Below are experts of layer 6 (counted from 0) of a mixture-of-experts language model. Rows are named router (the router's row for the expert), down (a neuron's output weights, with its number) and show model dimensions 0-191. Each number is 200 + 40 x the weight over its row's rms, rounded and kept within 0 to 999.
Before each expert's rows: "comes before" lists some tokens at least twice as common just after its tokens as in all text. This comes from a sample of Wikipedia text that the model never trained on. Tokens count by the router's weight.

# expert 30
comes before: " ", " is", "==", " He", "born", "The"
router,211,204,172,213,217,130,134,159,235,235,203,207,153,221,241,196,151,168,211,112,174,272,169,275,234,249,232,240,192,222,257,207,213,130,236,129,199,190,202,150,215,185,191,218,199,178,145,202,148,247,219,203,164,190,163,191,261,210,278,163,160,187,215,219,225,170,221,137,119,167,237,206,223,252,254,201,154,190,195,182,265,133,173,175,126,221,161,184,165,193,218,180,282,203,300,224,282,187,196,212,292,204,185,171,142,228,241,234,231,256,176,217,191,152,206,213,227,168,171,236,272,183,231,178,201,141,209,203,217,226,164,256,211,248,160,217,234,197,248,208,175,171,167,193,213,180,256,200,178,162,220,213,189,218,190,201,210,157,233,280,213,112,150,212,288,239,287,138,298,235,252,162,195,209,165,182,163,214,232,244,109,153,211,206,192,216,136,236,271,162,187,219
down0,199,216,233,254,308,252,216,193,283,196,197,218,224,233,167,226,146,149,243,98,212,175,273,189,181,184,192,208,157,220,150,137,232,194,170,249,134,183,133,178,208,230,129,220,259,200,273,115,221,229,169,152,166,155,233,215,203,220,262,173,217,258,189,201,252,191,208,96,266,202,217,236,197,227,217,113,241,157,271,253,164,286,259,165,188,193,248,273,208,220,199,265,235,201,205,198,197,307,250,235,207,232,137,163,165,233,158,119,246,270,217,235,194,212,262,201,199,266,147,211,227,166,206,181,213,172,185,268,209,153,173,241,243,225,192,199,160,232,210,196,121,212,245,221,183,199,215,222,213,189,231,215,221,204,239,195,219,198,254,173,146,212,232,198,240,178,171,216,183,243,206,217,222,222,221,258,223,171,237,162,171,216,128,167,195,200,181,196,117,224,172,238
down1,201,193,235,198,217,194,249,288,224,175,219,152,245,266,145,160,118,175,155,114,172,175,157,138,188,174,191,231,131,177,221,178,163,278,182,220,212,201,187,193,221,184,291,208,273,190,248,204,188,190,197,228,163,224,216,223,188,180,120,208,221,162,268,238,209,181,188,165,134,227,281,206,171,236,256,213,198,141,127,223,202,199,204,157,187,215,263,231,230,241,159,218,148,183,260,173,235,260,130,163,196,225,197,184,278,235,96,219,192,226,190,161,206,254,242,193,278,166,182,248,218,178,252,144,243,211,212,249,183,169,154,192,186,249,242,210,119,252,242,187,194,215,166,147,210,122,178,227,244,180,131,159,217,146,140,242,227,197,205,259,203,175,173,225,222,159,169,188,204,234,262,159,147,229,194,203,183,145,228,217,181,280,222,171,147,183,179,197,146,260,288,201
down2,178,182,181,165,121,203,219,218,178,251,241,226,164,130,149,194,249,237,236,230,204,240,283,147,167,198,192,181,240,102,200,165,141,116,164,157,161,184,184,201,188,211,179,172,219,186,256,240,259,216,220,243,173,180,183,276,168,205,149,128,183,184,184,241,250,129,164,212,219,251,182,133,215,226,269,233,189,138,197,132,207,187,184,258,237,185,232,221,182,200,190,190,207,193,189,204,193,241,225,162,137,275,229,204,205,171,239,153,212,187,79,196,196,226,285,151,155,214,142,234,180,268,255,255,234,129,122,187,142,215,261,237,202,227,220,120,237,265,220,233,178,243,245,205,226,179,220,230,200,206,189,162,168,112,231,184,285,224,193,211,198,197,275,254,209,206,166,221,253,202,203,225,228,169,113,226,192,187,214,177,268,218,188,250,257,200,214,192,162,177,139,191
down3,227,214,236,200,249,187,210,146,227,261,215,255,289,163,111,201,203,211,180,275,166,200,136,258,233,235,206,171,178,191,189,205,152,156,154,234,171,195,177,206,226,133,273,231,175,161,133,255,201,165,226,223,169,232,218,185,232,255,194,165,200,270,248,168,220,160,197,185,149,234,201,168,204,161,136,142,264,218,251,187,211,198,188,138,195,166,189,234,187,259,215,151,213,158,182,216,255,254,142,176,166,228,179,154,165,238,183,229,178,189,236,195,168,226,175,140,171,188,202,245,193,202,180,259,278,242,281,246,151,174,305,239,228,218,149,183,247,270,218,218,267,247,215,163,163,132,201,225,252,199,239,228,154,183,114,163,239,263,239,147,195,186,264,223,169,209,214,164,173,195,212,195,153,193,217,187,180,220,178,182,283,230,262,264,242,180,227,236,106,219,141,274
down4,206,152,145,119,296,194,224,187,161,129,91,165,163,120,149,159,202,185,171,198,270,211,211,201,204,290,203,202,229,159,185,177,257,244,209,209,152,183,161,162,179,201,230,166,150,221,191,197,210,185,235,239,177,219,168,194,164,217,173,194,167,255,180,195,146,175,182,138,225,235,261,236,162,232,171,258,224,143,218,225,220,221,162,244,125,219,188,196,178,242,137,189,188,138,110,187,264,108,204,229,218,181,196,250,195,192,231,227,202,153,218,210,261,182,285,169,245,209,212,273,225,217,194,158,193,213,189,217,225,188,198,139,229,220,222,215,266,177,254,237,236,130,197,172,157,201,215,187,240,163,292,168,211,158,207,274,180,266,135,131,205,148,188,212,212,160,167,188,231,215,248,180,163,183,191,134,186,204,174,279,137,226,325,207,183,240,167,247,208,169,225,192
down5,234,131,188,267,118,190,217,223,210,214,201,223,245,151,136,165,211,176,221,157,203,196,170,153,236,172,179,206,260,213,193,260,227,269,228,152,209,211,176,194,186,171,218,236,181,257,223,252,201,245,183,231,303,186,221,213,142,196,267,271,251,154,177,252,163,223,134,171,194,185,233,238,195,169,239,206,249,152,232,172,217,185,225,249,226,223,233,229,247,187,170,181,154,282,126,229,147,155,223,249,118,229,261,230,92,137,193,204,231,169,197,245,247,219,190,185,194,199,168,164,233,165,192,246,243,188,178,216,167,247,249,182,205,102,159,182,184,153,268,208,150,207,225,190,195,205,164,285,172,116,224,135,129,181,180,213,208,202,237,200,229,183,149,225,127,169,209,230,154,290,278,264,224,221,195,144,170,196,209,242,120,186,168,206,208,138,215,182,172,198,250,219
down6,220,244,176,169,196,243,163,204,198,220,185,222,163,224,214,285,242,203,246,176,241,239,203,225,208,168,122,195,257,231,191,239,222,230,186,195,172,161,197,147,274,223,147,197,174,226,280,156,249,225,93,173,244,246,165,209,200,196,237,159,202,198,127,231,224,157,154,121,256,175,218,244,154,152,293,220,110,160,234,233,218,216,212,212,220,191,176,211,200,205,183,203,219,232,304,202,249,157,199,182,192,170,183,195,95,209,243,142,156,177,215,163,183,194,137,187,197,199,248,331,212,130,145,186,222,171,167,237,226,162,259,186,175,167,185,177,129,148,216,186,135,233,213,166,251,239,196,191,144,217,228,133,207,169,194,157,184,275,129,171,148,149,220,212,235,297,205,246,189,219,179,159,169,147,181,225,210,270,227,203,199,218,200,179,205,179,139,198,166,257,153,215
down7,224,250,115,166,249,154,203,198,205,164,190,258,153,235,233,244,236,170,254,197,156,244,240,181,203,178,249,232,228,152,156,142,189,218,180,235,313,196,178,163,214,207,186,178,212,294,172,202,201,201,158,228,271,231,167,166,153,268,150,206,180,253,229,162,141,225,213,169,246,141,161,140,211,184,183,229,235,187,147,202,193,175,177,220,209,269,256,140,203,201,107,109,165,224,193,225,239,169,209,237,172,283,248,157,209,171,201,206,158,275,219,247,174,182,274,137,162,191,221,186,262,174,243,221,232,202,182,139,205,238,220,195,104,205,205,163,206,253,159,189,228,196,242,163,239,210,286,260,215,238,242,219,256,204,240,190,178,192,140,252,203,209,239,206,169,251,181,146,217,173,115,165,270,156,221,232,228,185,125,237,187,201,202,201,251,195,169,185,200,200,300,232
down8,223,137,253,205,184,182,183,256,140,160,171,135,160,213,150,232,229,278,210,297,188,255,152,181,224,170,185,202,215,158,171,247,267,185,176,208,168,175,166,255,179,228,146,167,172,236,190,195,195,150,238,193,178,229,211,179,279,185,196,131,154,230,134,193,276,250,246,188,194,248,260,205,181,198,244,164,254,154,249,225,137,181,217,119,189,174,258,239,241,109,234,242,171,145,218,218,276,195,154,236,163,157,185,232,133,169,220,87,131,178,228,176,168,178,168,218,222,275,199,222,216,178,244,190,191,289,250,250,238,146,281,144,159,185,231,182,225,158,195,232,217,227,191,187,142,208,172,140,206,183,192,169,177,264,230,162,167,193,196,184,255,150,183,193,186,201,203,190,168,157,281,236,162,182,128,189,154,251,191,133,205,201,146,213,195,225,217,160,172,169,161,192
down9,232,253,284,281,250,176,172,235,232,243,210,184,212,214,203,151,171,123,182,226,225,236,200,177,220,227,262,235,162,204,203,178,109,221,193,200,204,90,270,168,183,230,158,214,189,228,234,182,222,217,201,208,177,319,258,163,202,165,213,219,177,249,195,203,150,243,205,295,138,248,172,243,171,244,146,162,182,194,181,221,231,212,188,200,227,183,232,212,205,162,192,281,111,223,153,193,259,238,138,128,227,176,195,175,185,197,213,169,176,276,210,143,200,160,186,227,220,209,172,238,223,195,265,223,182,160,195,130,255,183,212,172,218,168,200,222,155,227,180,196,171,215,215,238,161,272,217,188,203,211,255,151,257,227,167,154,121,126,268,83,171,292,259,216,223,199,189,211,226,127,216,216,215,174,195,227,245,163,226,197,163,180,168,208,250,189,178,214,132,247,256,245
down10,242,238,240,199,189,110,211,257,227,275,161,236,221,194,175,227,146,194,235,178,151,196,258,175,281,269,167,218,228,177,197,229,206,172,238,214,184,203,198,181,167,239,153,204,205,224,183,268,226,225,206,130,167,167,237,171,203,154,190,147,183,232,200,240,171,214,174,202,192,182,168,194,163,252,152,177,125,184,212,234,201,184,231,208,141,186,290,243,204,236,118,168,241,212,155,212,223,234,240,214,200,117,297,213,239,194,212,207,199,176,208,173,193,240,230,220,178,220,212,149,187,220,195,134,267,250,175,278,206,184,131,167,196,236,153,153,234,248,210,221,124,182,117,186,249,245,224,137,212,232,158,178,228,203,198,214,144,130,218,126,271,157,147,196,246,163,165,110,219,196,233,260,252,197,261,210,84,185,176,175,185,234,181,201,205,70,236,206,221,205,155,231
down11,264,281,275,179,240,189,236,138,147,167,227,192,150,219,259,191,195,212,224,277,310,220,263,239,196,142,188,160,257,193,241,157,170,172,202,164,187,133,184,182,176,195,210,206,214,157,206,248,225,169,145,112,216,180,138,188,220,204,239,203,214,205,303,194,185,166,165,222,186,210,151,281,182,106,235,199,175,204,157,223,182,146,160,296,230,238,211,204,231,165,174,178,204,206,190,213,182,268,237,175,126,178,251,162,140,227,181,229,219,158,149,160,211,195,171,292,182,239,232,233,253,199,231,180,190,166,255,180,187,246,192,275,204,217,192,219,285,208,185,205,240,185,159,239,268,200,162,210,225,229,229,200,198,163,194,182,206,203,187,141,214,234,229,254,204,239,175,231,188,190,243,188,229,228,91,194,178,209,150,144,118,122,219,219,188,214,251,240,180,107,146,214
down12,285,144,267,206,217,174,199,178,219,146,223,165,234,239,204,259,184,225,94,149,143,162,169,187,173,187,197,196,228,186,274,184,213,216,175,220,185,221,205,195,260,242,232,209,208,235,232,239,210,211,217,204,203,241,231,134,230,145,167,237,239,246,210,243,218,210,214,194,222,183,197,125,167,156,188,207,159,215,263,197,125,196,250,206,210,168,134,202,205,297,203,181,180,183,132,186,255,153,275,163,164,181,192,145,201,267,213,267,192,247,130,245,203,264,236,171,194,203,226,226,212,151,176,180,148,193,224,139,205,185,134,167,189,203,185,191,233,165,250,190,341,211,205,273,213,137,244,239,174,252,169,204,225,252,176,222,129,150,230,202,289,146,244,255,155,289,183,166,209,217,215,228,154,179,177,173,163,125,233,194,195,139,226,225,238,251,146,141,211,170,237,178
down13,231,153,189,167,219,159,209,235,199,233,264,265,254,181,233,234,141,276,252,197,231,189,244,203,325,203,203,208,190,176,187,187,179,164,163,194,203,188,190,241,236,186,208,162,185,116,176,262,166,196,155,245,211,224,182,152,184,141,214,201,230,265,215,118,241,160,194,168,203,234,179,187,186,255,228,189,190,185,236,178,194,193,184,223,177,259,250,248,221,236,118,283,228,191,252,166,279,203,249,169,216,232,252,148,237,182,86,259,202,202,234,176,119,206,218,206,150,322,189,165,204,179,205,185,205,243,215,175,168,234,184,214,227,142,170,186,166,214,241,147,176,219,220,241,214,177,225,169,149,272,259,175,178,280,226,185,158,230,172,166,228,127,227,260,193,153,250,234,160,238,150,185,170,222,191,207,268,116,223,173,224,185,239,167,216,262,249,170,199,239,190,294
down14,153,219,185,287,161,167,182,175,158,168,200,267,221,203,161,157,202,216,200,227,203,189,252,205,148,244,246,277,166,180,192,229,210,154,230,253,110,210,187,186,260,210,207,201,228,198,222,279,202,177,204,222,133,269,287,192,189,219,134,257,203,162,169,292,178,208,149,249,250,188,127,189,193,159,258,169,162,203,141,215,195,185,195,218,182,297,184,179,184,126,192,196,186,125,130,179,134,246,152,153,190,137,182,169,184,174,93,177,204,214,185,167,242,192,183,201,205,174,220,156,163,168,188,122,211,222,195,246,232,245,243,177,199,171,155,161,176,142,248,249,203,195,169,169,203,236,144,188,176,226,259,217,143,115,197,205,126,223,113,235,222,175,220,163,193,214,245,203,223,236,204,204,154,223,289,181,190,225,129,169,183,162,195,229,137,278,201,167,231,268,222,226
down15,264,211,235,154,201,196,276,207,194,201,203,234,202,229,200,242,163,209,146,210,197,202,214,248,204,258,200,205,233,268,166,177,122,114,228,151,239,192,183,199,170,240,231,183,260,219,210,146,145,172,171,218,159,218,157,164,220,210,172,151,157,240,225,182,179,199,258,252,229,188,286,203,206,133,173,199,201,190,166,139,218,128,234,239,182,267,273,200,164,130,152,166,285,106,234,160,153,157,176,154,194,209,144,151,222,208,197,106,258,248,182,237,182,231,201,250,206,272,240,145,180,163,195,183,202,182,264,216,191,167,168,225,154,261,183,184,212,250,225,230,171,196,166,218,187,252,206,262,197,185,230,205,166,203,193,112,205,238,93,184,227,277,223,217,196,207,202,204,183,135,180,187,210,174,234,242,253,129,214,126,236,280,219,188,293,168,221,134,249,162,187,174
down16,126,131,226,202,217,204,212,175,180,222,179,241,196,228,125,190,193,199,273,267,256,166,141,229,263,161,157,245,219,163,226,259,195,211,303,211,151,151,218,184,220,245,213,174,225,217,209,120,229,165,172,216,267,259,164,222,150,230,160,200,260,144,208,163,231,210,184,185,227,226,182,185,178,169,156,135,261,259,153,178,200,227,282,151,235,215,212,268,132,235,203,205,264,109,226,114,147,201,118,202,216,139,170,193,248,170,205,213,117,171,190,240,184,188,238,201,194,203,144,185,240,190,180,166,205,251,209,171,216,262,231,169,214,139,213,182,236,180,254,212,129,157,140,249,223,173,178,219,189,209,151,217,243,215,207,272,249,167,197,198,229,134,171,197,212,126,249,274,194,171,243,274,160,218,247,163,150,185,142,193,211,158,239,213,224,188,118,194,221,207,206,169